python train.py --d_shared_expert=0 --rope_fraction=1.0 --init_std_down=0.0 --beta1=0.9
Below are experts of layer 9 (counted from 0) of a mixture-of-experts language model. Rows are named router (the router's row for the expert), gate (a neuron's input weights, with its number), up (a neuron's input weights, with its number), down (a neuron's output weights, with its number) and show model dimensions 0-127. Each number is 500 + 25 x the weight over its row's rms, rounded and kept within 0 to 999. Numbers have three digits each.
Before each expert's rows: a language model's description of what the expert responds to; "raises" lists some tokens whose logits its average output raises strongly, later layers aside. This comes from a sample of Wikipedia text that the model never trained on.

# expert 15
It responds to: Census and statistics words such as population, density, total, age and rate, plus pipes and percent signs in numeric tables.
raises: " of", " in", " by", "=", " as", ","
router:451472497486543532479504451509491508496512532530487536523563507550524493452547515515509485504519509488527491496497521520489538475510511543491447520482519487512551528455517493481515493543541556520494482494542494552451542531490512536519482527498536502467447494510483474508499479472527541532514478499535447490504502511514496502473496479545480500506524548521479462442494513529491509462474
gate0:504485484502479502497504516493515509540523512500476560560548503430522516503510477485551484459540495474519518495492448453500495487534522503555547509476531522548486487484495520497456474532501522520462502519507506498482486465527509482545507460552563498525493503510510495506513516460477496498500519515531489494500512526469479524496476490520488486494507522521488480475502517456478505497486
up0:532497504456506496550524481502476472507507483483457523534501488516467498506470533499511477510518506488480512523511495519507517501483533515511532518476478483543516490458495499513515520555476492500510544487533470541453522488499500522485444473525515473501501483511526525572534496506447497491494522510455500491507488501475487541524487424510533518434454494470501514498475520461487495507470
down0:516497467487508510512530495518479465497514488472530510516518492524468530542481543490456485519508466506518538503530472501518489516455465504519508504535518521514491491499488460511526491459480489491553529457481477491468486509528511565454456497509512508523538547507526502517509523501505501510475475490481530487519471500470476463538538513476490515455489527479517474480501471502521510485520
gate1:507524501464551510528465486479537499512479534497473488528521496531562547506517560488545496471522540476502481484523454505527495498483486505515500541513515530527470538493545523483519505511483478536490492476507504519497488545516490461505488478529498533491494524489531508490510553495503496486504461497515511496501484458501489513511475440528522474488495541529494440456505509557532470466535
up1:535538503488517460485499492505550500464507491494498499521500531501536520527510530485529474514462498542547520455529483518486525481545487532485506498519514471493450542484513469496547468490499485515472514470483504508478498497498520500539465474528475527495489506505492547547518535512464507489474463506525513484484462483453484509490500455525501486484502519499495505539459472494494526543521
down1:481504545540472519507509562528505494498541492440523489517470460510528489465495467513493496457492502480520486515524468485493488469470548477461506482500496470515518527500484500497486462469511515485479491498518503460495563495481507485511532499487511505465507486449483486458481527486488523510543512464474494521497543473554544499495485514498499484485509499546459469566516478515525496465556
gate2:512492537487516494482457529518479522499517534522469488512460495548507499505479494460524496429527507500490468525455483504538489485537536465532523527491496476514531551498554509482486526495469493538531531545461485468507506524492477475506519510512521448550505490488478530487476473536519491480492503484504528525504488508508486526516507519485518496509554524514521506478480490547515525532475
up2:517546502466496519489522482502488486464488511480495472492524498513488492511543478528459477552496477453525515535469516502503549490503455511500470480497496483495479500523479507495517514517503509451499480493492531485497539502506541500498514509487493500447480449498547476484511467501497455515495501513517512479465530500520475483523461505522512479507502505486504533509525536430496503464532
down2:505484512506505521474508527468548483525501472525484504465496494557491482463479494489515501511483493508509517496520513480473533543540484493510533523474544458470465494472484491465484468542521483516478513546506422528494543490526482505517482488507505521509451473466501515482525514551502487526502473477526499480499493523526456532470486463513515471496502488477460526493466501502518486517504
gate3:509494486492530512482507470501490450469529458515491524515532499474480519489496528493532467491532488488448481487533537508479512491515556523491494519515468525516554492526535507522496507528486529523436510510527503516445480478476464509585505518500532522487488509458525496478525464458510477479503473487516499508486486504535493483496465464517460468534522517528440489449470482492521480512468
up3:521471494487457475489496481545483536488489512508466503477534481516512531508545508516473499458531487489500456479491502526497507468521504481522478530525478451542493483477562500487484521485515482526518491480531503484517484500494539563441510534550536480517521455519495530527499453505509472460481522503464509495504488465497526521505464492532500489465494518467513537452516495526456505506488
down3:520528504502481495495515483507472484494505504520511476478473508492513523529491484480452487472468504499487492482482456495477493499478475515478496466430486499444497478479509530461484557526515450476496532508503508469473491484538511465517493466533503476518544505458481470510544484568496470474436466426501493524437510528527476507496454517478530508500511518476512484517483506476479485512470
gate4:491497477541530539489448477513512454487529500537494510506568503500485519479469521511520496466482526483524505493495465499511534494523531504524483542494494509513517508483530507512505494486524501547529490499526499536482471474429484501510525520525497537519486510513547486509471481472500498467491487502484496475530536458498458506528456506524520537523529460485443507530541497500494498476526
up4:465501476508504510505518541500501481493491524472519498473501481519473506475492467470496495454470477441494524495565484496478502499455494518469486463527512499500447468502510470513476506506525515465452508444494539499477535504538507483526471485429471528511545520478500505531504510502487456537518556516530452493522468492490518487453510548473498472516495497518526489470471509518526540461484
down4:502471535495483478460528488510510491485505489481498542529514496540521476516520545492485521558523500547502524477530501499530528501416538534478519519549491482514496519466487477451523523468451514535498550518514503532542480503477528507505483530552483517493467512507491541460512495499549539479498524507519506480535443512491483511498470478525559510499533494519536505511510514523471480463506
gate5:514522540521528514481500468527543480476486494484527474479472516549489502526547503532491433478511535492477436513494471523478493441482492542522479546483535535528496482475482496490474496483466480512533473467468497525528502523559513506517494478502488483506481474519501481519488460492487525518491527517522496522513517508536487461475468535478467489524524489501490496488521526504495497520493
up5:463496451485502460536492476479514453513506483440497516460497529444502496482517482471515514490466487421505508517501537460483474507526538508552507492526482493454495464484525508498533461549493478474514478506536503507495520509492488478482503497493507484502520480442518551494515496483511476541506514471525495492512479492485550506512475495512467498504476484540498501471504494482515535499508
down5:491522516527489507508473531513488507430480499496509479467527473481481494522469504450536516500477538494459510461511520490514522525492528507464526440524560524537493495479496504509482535507498495529461467476486510516490463472460444565500499526519478469547510498495497472519496480496554461481510511550533499512534494498505533541530500499486513521437478509520492477495535528500464531506496
gate6:490505458463510493507471487498500505487483516558466458521511529460504509532536527479528487481510500486488466503522507510493471499532518521495497492510519467502536518513489589491543530509500492492498574544518502501539515494539470493479487509524435520509448540480514511483489492488487494487521490510507486452521483516553463515494529509513475488474501527508518503492488495464523537468499
up6:494481463514521485474500485505525507495501500526480480555521564461528486521483512514530498474483495503474498509486522482530500516500511541499519475523500474497523479521500493517556506524488469474443496495535476507506528497480493460487491531470492512482470481438525505501486514514465502460511504486518530489502483500561520494506508548507527467511474533522498516486519490495537521497456
down6:485473454539453520527449491520466510495487509473450537513499513553482504519532477473513534476478483524540546489505475470514483491519472549477455468534469522506499473500463495531512472499523528492498496471471537520473495486501472524519516481510510495481456516487502526469495506547507521467478522511492478475526479505499528498514498526513469542530494508469509521481513507499492491487495
gate7:474504429503499478491471549469478528525533516509493477518510490514492501513499480522486514451499559494509481516503470516496512455506530493498503523525519475477497504489484518463483485492537528488501501531533482521525505521524505487495500502539460554468488499505477487498485501464539520545499497509526491486517538494486455497530539509516485497469510457529487496465492515492541494498514
up7:497478478494474544506485509476498509521488536537497459511519467474466487513457499479476520486513536506494524506493490507464457481518527503469510552518482515496489509496525467462495540535486537480512507499531484492489456473512557515487517520475521473520529494482473496482533485486521500498517526502540444482486526475538472523520486481536495514495495472500539480459495462481528429508477
down7:518536450522519495511475519504511512513515514519451477480507484489509487513496456467523483501504515494531476496474503501461528486453511483478465519548511484476527480489505457550476551509496500518527519512492521541517472485501473494528447506574482498505511498484553458521536509464530532496496475528495497522476519485518524487525480503489491517520559447536458480468521527513476490497562
gate8:541493492467454466464485522528502508491480526536491467513514515472528518498503516440470461484539504511494488470492472506488505514525489537468509504546493487450508523504499504494484520529491509494488501500544499468484464513482498451495521455508512512487479516496485442504458494487537496520521488518494470531499512539519504515479528475537499491479488494495473499531525507466485490516477
up8:486471466519524503480500508489512492496488506505473486513542507480480536506480482450516516473558491489441488497423514489491498474479490516518542500528516506478500530516468507537510498514492487506458501525499481489499496540503531497462494504492509489483545494518487510497537545541536498529520469477458542534490503508523514491550521488522516463493520519487500490472520543493449487477492
down8:499534509530527483483517546443486510432555508506481513524503469461494508512505492497460462506485517533505471487519485481508529474508490519467505494499513500472535475514513508514541535467474545463504521517513506507498534506516516472467486497461517506477483505520492475561506480470473493539488507500477507480481532494516508552507530475483548509463549482477517531537531532490517496473466
gate9:509504509531534511494517500483486479497535535495496508492538505560519513526508502467506476456534497521539471480477514465530510491526456464516512517511513538468512511538506505479474515479477516555497486513515517491521499505486507500458498509419507466467464484529497476460470505551553505545525463541479523462539495505526494535503533505505524506523524534504450502466522499520506558484473
up9:467503490503479472474519500482490503504477487518493494488490505500506480465545531552472565527480479524499469538533522513512479487502513536477467512471487433553512510485491486484551516532499531512464525511497501521494477472492488498503539510517457512526553471502488525503556510462462488511514509494469459506485462461505514495474499508489525517507435494493513509461521511473528557501534
down9:471540538495510548467472490490506512501483520525516460503488473525545454498535456488462499511492454453472525505482496509514490541527531543546446514467485499452505518500524499473556502503459495491515515446509531528500492554538507486471518533490510467488478523514520506497522501515478503502491493516525517470454481500522492541483533506482497529511502523483472482508514434490517501486477
gate10:468503490513544504541490473495504534531526474496515513562546516509470483499467506455504475419493522499457491534506517495531484506488462501492510490535492555535495495486493507535476514447462511530463485489518503526503515492481472514515468496456553532516488469508501492540471526469529538493521486472487486529518486552508512526519509531535512502530471479554520488502496487541479486468465
up10:525509491487499521493499491494488535500502513478492504513528504466493565458523502536502522479468514502512508505474496508505489491507522539543504497504541507510475494498502496478500521525483484509511533511504546498519485478495539509524472462458486469516497529522470458496486519498499514503517556492466515458491458493537453502471512494463481544476541465488479468491498512524537502479521
down10:491436468522473477482521454502532495509498465472540500526485532497523509469541541508480499473509470483481512480572492470462499534497494514479511492528471482478502505515489488511500481506493537538492465476525539517493483483442465523478526494499499461523490496475479516490535518545476479520480520495492493464511483513550509534530505514504496463533478494450532477525517525492532504508500
gate11:517498476457495542485518493479516520500524515517500484493527490504515496501534556487503484499529481475502491534535498538438510490452477479538509528528512468500488487489541470550506529475504538538535504531510537528514496547475521506487481492488529499536494492452490500459490496535527498477483467447509563495529502501472508475454502504507431466487482491514500507491517508488500515442466
up11:464484537467474505500495514501485514469524541478538514489510481496495494477533533538523480531494530515495526509496484489498536491520480519496546548508490497491465514540463526487508591480490509489515520517478530488467469553491493475509455529481518507506527476548500470466521462502516491486502504497520497471530527521488489511502467485482478483509511503489510481468483522505465502505526
down11:429440514471508452544500485496468504552532499476492467482475511470516465489501498501478536466528480554546475516515525505534475494495503515447473515472482471499521531487462538515497514543481499497493552472513497481458503502478493482515518520436474504475515519516504478482509473534514540505577524472523490489492505497469504524490467459500497517500481514501454504501509475456493505470499
gate12:489529507442529521468491498503485526505519520508535497492513511536517477487494523449514511474549509493537488463469464539506478473536505513541511473500520519458513496474515539523439455493495501472485498485504539497471490503475475496485524500525532526493505504507497487488511486504515518518516468480497485524500479477448507487524480520532516476496513518506463492447535455483533511495491
up12:533516497520508529496460527526512520533453504545453493494465521552494492469519483506498530500439491501486525489474493532512522493533486444489519506524499504494509505470490441521515486516486445508499556492514516461446475479485534521491538471545495534531469509483510501491512468517470534475487527517487506493484532473483515496499504479513505514491459467495472517541485489502506477516458
down12:479459498550541518453503449556524479510528522524492486453479464527499495472504514461493442462493530500472526509461495502483502522517455498496491510517532482569481475490497453502511498522476546493483510515536487507465516463532501442533488503499533480507489542434463493521470485501515508478526495501511491454499488529470554457529508487484490506479523499516523510533512534506531482457521
gate13:480544487518499508456513491477518506503546511521518506491523488477505535495473497494526448484510554493468488523515531515486496480488480541555483510494476501492531509522543523509510464510513486543505495489492504477488498526503478491473513538505541544475499489524478566504527517452546518483462489474494499465553489520525506481508479467529482522514531541500505475485490482470504494513498
up13:480525487479528516453515453474494494499544544484493503526509499475462486491459468525512493550487547524495488492515504503512493519513495510467514446499494544480502525496503468502487535470498519481493480494519491491501490465483491526516475515528504494480490513465481469513493492491517471478507538508485490490472575498551529448495488534472485521516478505492535531530503474502471480471519
down13:507445485502485484555460506504482488461465526474539497535499507504498500481523500497468503511478511492519471504471473535493488466479480534513481490514468523509517523519488480524548456475516478466489470465497533506468517499521475506495512522486497492502499487509472502495472536478483516429476511526485472470536469524466538430510505514509494455536519509534482483511510496491490484511493
gate14:510488490465500473521488514521494455519487518558527506480517506522446481489499528532485510424516491514483489518506514451496500495506537500507519499512500536475523495508480492487466553489548540486513504507531499512506525520466490475545483502472515475481469527524490526484508517485498504510463515550517493478523466557531528516566456496533486493497554508522485511481465484490480475487491
up14:484461506545481459504515500481522533470515519508523499507496523523491492493467502538524479514467484511465498450533416495511501450464490497486546490480461513474488504490464517506511544500493521511505491516486485526489465500501499514448495494444526430486503528523480488502485498540478538457488576491517483507477452532494487516512491482479483490480477503524537490476472513516510465498487
down14:494546498483502513506543520504518527541495501511469502487489482483517493532504486455519502502489467474475542521492514489475538520520509506515462496539513541457512509526530485508521506554463491443494526543487499494530479520477525480497478489496519504535467485499504523504488474460545480572484533524508501457440516519521482468450493515537490562539499453476463532524542515538527531493507
gate15:519489469505510512499491475509489509453507545499487488515500520520498491483516478504491521483484533483473501505497504504499476437505494530515512537533511496496471512523508515515511465532483494552505479499534532540516494459518510498475535475499550478516475493536504510489528533472513528494468468514546462519488527480450464496496474507546491529523515478518473554498503520451511499476472
up15:560460477496492482487475498492493484482443486501520503481501480492481458498493505493526526523512479487517490544486477499500509464525507544499480526522527462472510504500505465481466494511467543489522461511496528510480508514554504504479507516490467453502502470568497548464511518499511475508535498530477460477512494511497467496490543517497458541490461521506494482491501495503541546496538
down15:475518425486467485508526497516525480525517522529509540490510524498509486491524572502503512489500506526487488485462489461515461510494545486519488526446462491510503527538485483526526537574488529502555530499504527530481491502512502540485495497500518495487474502484510486524533540461512540487471549531493495490530555493466485472487471510544539522512464516465537535475482508489513475522494
gate16:509462519440554503488517486493492504529528519530500496514539494498513476462536479473520510483520502492431516519528510536517502475507512495497502477538520472492529522493537516484537452518488498458497518508460491472493468506503488469524516478504503450430458491532547499501465469512543488518493435496481508529572545516493517531520538519512490484506524521535476469490498527471472462510484
up16:463470492507485492510522500516498493480499529525496515513492523504498471494457503505527469509510523531482506470497517516508501466542510500522480516535526506514540501506503529509561514547462504491528497479470485523532506495541561495488461505500464473520497484508501527453495471473520487442498500488487505512486449531496468534499508480481494501496465504497496552441488470519487509457509
down16:521515510544462496485463529494486495540497555492486488479485505493483526533480459494524513446486505459435525524476521503508540521443460521500542471463523501482483497517472468550505509483477493454516493459514443527516542526485500483510479487462485492515516525450478507513489533480486475529486551501457502516485466512511493490467499487479495499488511521536532527470477506488511492519463